Below are experts of layer 3 (counted from 0) of a mixture-of-experts language model. Rows are named up (a neuron's input weights, with its number) and show model dimensions 0-159. Each number is 200 + 40 x the weight over its row's rms, rounded and kept within 0 to 999.
Before each expert's rows: "mostly gets" lists some tokens that are sent to it at least half of the time. This comes from a sample of Wikipedia text that the model never trained on.

# expert 46
mostly gets: " the", "|", "The", " either", "=", " The"
up0,184,278,189,254,205,224,217,175,225,145,222,280,222,282,79,234,190,256,188,185,179,235,211,209,273,167,156,259,229,225,192,200,230,193,159,272,233,270,205,315,219,186,239,167,96,187,162,158,209,201,216,185,142,195,191,232,156,201,250,241,244,163,178,209,173,248,156,201,204,169,205,271,189,233,222,171,254,210,216,205,217,160,120,194,186,80,236,256,198,201,168,213,208,210,171,193,222,139,222,246,136,251,149,180,263,180,145,224,251,170,166,193,189,216,172,179,176,185,187,194,196,227,249,225,250,114,252,237,235,221,239,181,141,250,168,187,236,190,189,173,217,159,159,226,178,144,205,193,230,190,176,163,277,238,160,201,141,204,216,174

# expert 82
mostly gets: " County", " state", " government", "$", " California", " Army"
up0,189,204,257,122,177,205,227,189,239,187,236,170,216,207,128,123,187,163,236,217,189,142,217,142,226,157,186,202,227,242,212,215,141,173,244,168,193,208,187,217,169,210,218,278,277,153,193,189,191,228,137,188,217,169,248,211,231,218,211,158,200,222,189,223,226,220,220,177,209,188,197,183,130,220,198,234,190,232,240,167,204,184,125,207,240,282,244,145,221,146,248,197,123,198,209,135,178,194,219,226,308,246,136,180,215,264,259,251,184,267,232,320,127,227,160,113,230,262,155,184,99,150,155,250,256,189,199,189,167,182,165,185,189,182,179,222,225,191,208,227,259,208,156,174,194,194,244,218,145,232,196,217,178,166,151,160,187,103,245,222

# expert 74
mostly gets: " of", " with", " from", " against", " for", " among"
up0,160,214,211,196,101,224,164,218,233,104,194,233,235,194,255,224,251,197,202,95,250,139,233,146,184,184,318,219,138,231,262,175,154,202,160,198,194,237,263,159,148,194,205,219,231,179,189,183,220,136,243,222,219,216,214,237,214,203,183,144,191,185,287,267,196,154,227,264,190,204,236,278,253,253,149,238,118,203,232,213,194,219,218,137,269,225,211,193,218,172,206,152,170,186,206,165,199,215,151,201,264,183,215,189,154,181,187,200,162,168,259,180,142,164,177,201,262,216,241,191,195,163,237,170,222,212,154,222,238,210,216,218,175,142,175,142,292,185,153,132,227,179,240,218,225,137,177,279,193,253,250,178,194,225,174,201,125,221,240,204

# expert 27
mostly gets: " season", " album", " area", " series", " film", " city"
up0,171,216,251,165,186,197,206,262,200,283,156,224,218,187,195,178,180,174,182,218,219,197,117,216,221,137,204,173,268,159,164,194,225,192,119,201,173,165,184,194,234,218,164,205,276,233,138,310,130,221,166,228,203,213,198,216,185,234,156,227,186,202,205,217,174,194,221,328,217,197,240,289,214,253,213,144,128,257,197,203,219,237,209,225,247,237,258,240,203,232,147,234,149,167,265,207,222,221,143,192,228,190,203,213,139,150,225,136,172,229,197,167,247,191,182,237,203,177,179,225,221,223,274,191,181,98,160,178,145,195,197,156,174,178,283,236,168,219,165,96,203,203,155,251,210,222,182,249,232,230,212,237,200,270,251,151,122,194,206,163

# expert 58
mostly gets: " South", " USA", " North", " East", " West", " Australia"
up0,180,267,165,223,182,188,191,217,208,172,192,236,230,273,254,185,234,60,220,232,172,179,238,154,183,157,194,235,164,202,204,209,170,143,272,216,154,136,221,217,198,169,212,215,276,149,191,181,272,186,149,174,170,147,251,187,268,239,189,191,282,178,201,145,197,227,189,220,267,262,176,272,249,206,215,266,213,162,149,230,101,122,139,231,236,197,211,162,173,193,141,236,157,169,225,207,185,223,144,172,165,233,249,191,184,203,262,122,133,179,180,176,257,185,202,156,217,161,233,203,188,249,249,273,187,230,201,243,118,183,171,196,190,223,231,279,228,251,266,196,218,134,198,234,189,180,221,225,200,218,213,217,222,215,264,179,211,173,225,237

# expert 120
mostly gets: " The", "The", " This", " this", " These", " the"
up3,195,273,210,242,293,221,204,201,215,215,82,289,188,201,122,188,208,221,143,248,241,206,190,224,234,229,184,272,150,129,170,214,244,216,208,183,234,215,236,193,231,207,243,237,240,182,204,240,167,241,189,212,199,162,185,205,208,195,224,195,197,168,171,178,182,188,209,262,180,198,268,271,117,151,210,229,227,192,247,208,187,220,146,207,166,179,168,203,191,203,233,158,171,235,214,213,241,178,211,163,133,262,150,213,138,203,149,217,103,230,165,216,97,247,115,258,173,227,197,223,202,212,229,217,198,137,147,202,227,210,171,293,223,307,149,260,138,189,141,227,223,130,153,251,196,212,177,231,187,184,228,146,227,206,247,236,211,194,158,227

# expert 110
mostly gets: " for", " For", " near", " through", " towards", "For"
up0,235,180,192,238,217,217,232,204,166,185,165,236,213,244,171,222,177,220,178,166,148,223,219,248,145,127,149,217,233,140,176,221,168,231,210,244,200,233,314,266,192,196,189,177,187,166,168,196,172,157,185,215,226,165,220,153,232,140,165,121,181,197,145,259,172,135,155,180,170,205,199,229,220,165,230,185,184,170,190,235,176,206,213,231,194,279,162,83,224,129,208,192,216,171,266,197,255,139,194,161,268,259,199,180,215,140,250,227,216,186,253,238,154,191,160,144,318,167,205,233,132,229,186,186,155,264,228,196,198,136,198,227,259,229,201,287,209,203,233,155,274,234,233,258,168,146,172,201,202,225,184,213,252,138,176,204,271,255,166,191

# expert 17
mostly gets: "e", "i", "ali", "racy", "ication", "y"
up0,162,206,167,144,193,255,289,192,263,172,218,191,173,217,173,200,215,213,239,216,204,255,170,196,191,189,218,230,210,221,125,255,194,166,251,231,196,164,193,221,182,175,103,198,192,187,273,207,228,156,199,126,114,153,209,175,206,250,215,187,259,254,251,193,215,152,207,194,230,166,244,185,206,247,211,260,198,254,253,176,129,211,143,273,196,170,236,155,240,161,273,171,224,168,229,139,178,191,187,175,268,107,212,198,234,167,214,211,170,188,272,208,211,132,173,230,295,221,217,235,205,184,250,166,265,195,195,208,185,194,253,118,163,151,247,221,119,235,201,209,180,200,236,126,257,305,146,184,209,238,198,242,206,131,183,199,170,193,145,203

# expert 126
mostly gets: " features", " includes", " included", " contains", " space", " featured"
up0,180,206,212,282,223,199,256,177,297,136,221,186,265,248,267,225,160,88,109,218,224,212,203,184,152,152,281,193,216,195,202,136,177,238,193,157,146,164,180,205,136,243,191,208,235,150,131,191,246,226,251,252,146,210,188,184,265,167,212,163,215,227,239,213,156,145,166,237,200,206,126,259,183,237,186,180,165,196,155,228,222,164,182,212,188,202,197,145,159,188,134,149,224,162,214,227,165,160,270,233,217,221,229,213,232,231,247,126,160,221,159,184,170,179,198,212,277,198,177,248,210,153,235,181,133,167,201,165,243,170,195,232,144,263,178,202,190,248,206,82,178,137,238,236,166,273,199,190,204,180,245,209,263,165,197,182,169,195,202,196

# expert 52
mostly gets: " the", " their", " his", " its", "The", " her"
up0,215,219,185,232,275,243,271,192,259,154,105,222,201,196,196,219,224,195,173,253,228,206,208,200,227,223,228,168,211,211,200,209,181,235,238,143,206,195,213,234,232,175,132,236,201,131,178,153,162,187,166,212,204,96,204,150,228,203,250,164,206,120,246,215,209,251,221,210,241,167,179,246,174,218,160,220,224,198,236,273,192,257,144,253,230,210,135,112,194,176,203,201,153,119,181,194,114,235,213,219,139,183,239,169,224,243,251,163,193,217,178,244,253,213,113,188,132,206,192,273,190,219,192,206,237,195,186,195,216,176,208,265,149,251,193,266,163,137,139,187,175,135,231,252,183,276,189,153,165,141,199,244,208,212,231,141,196,302,172,140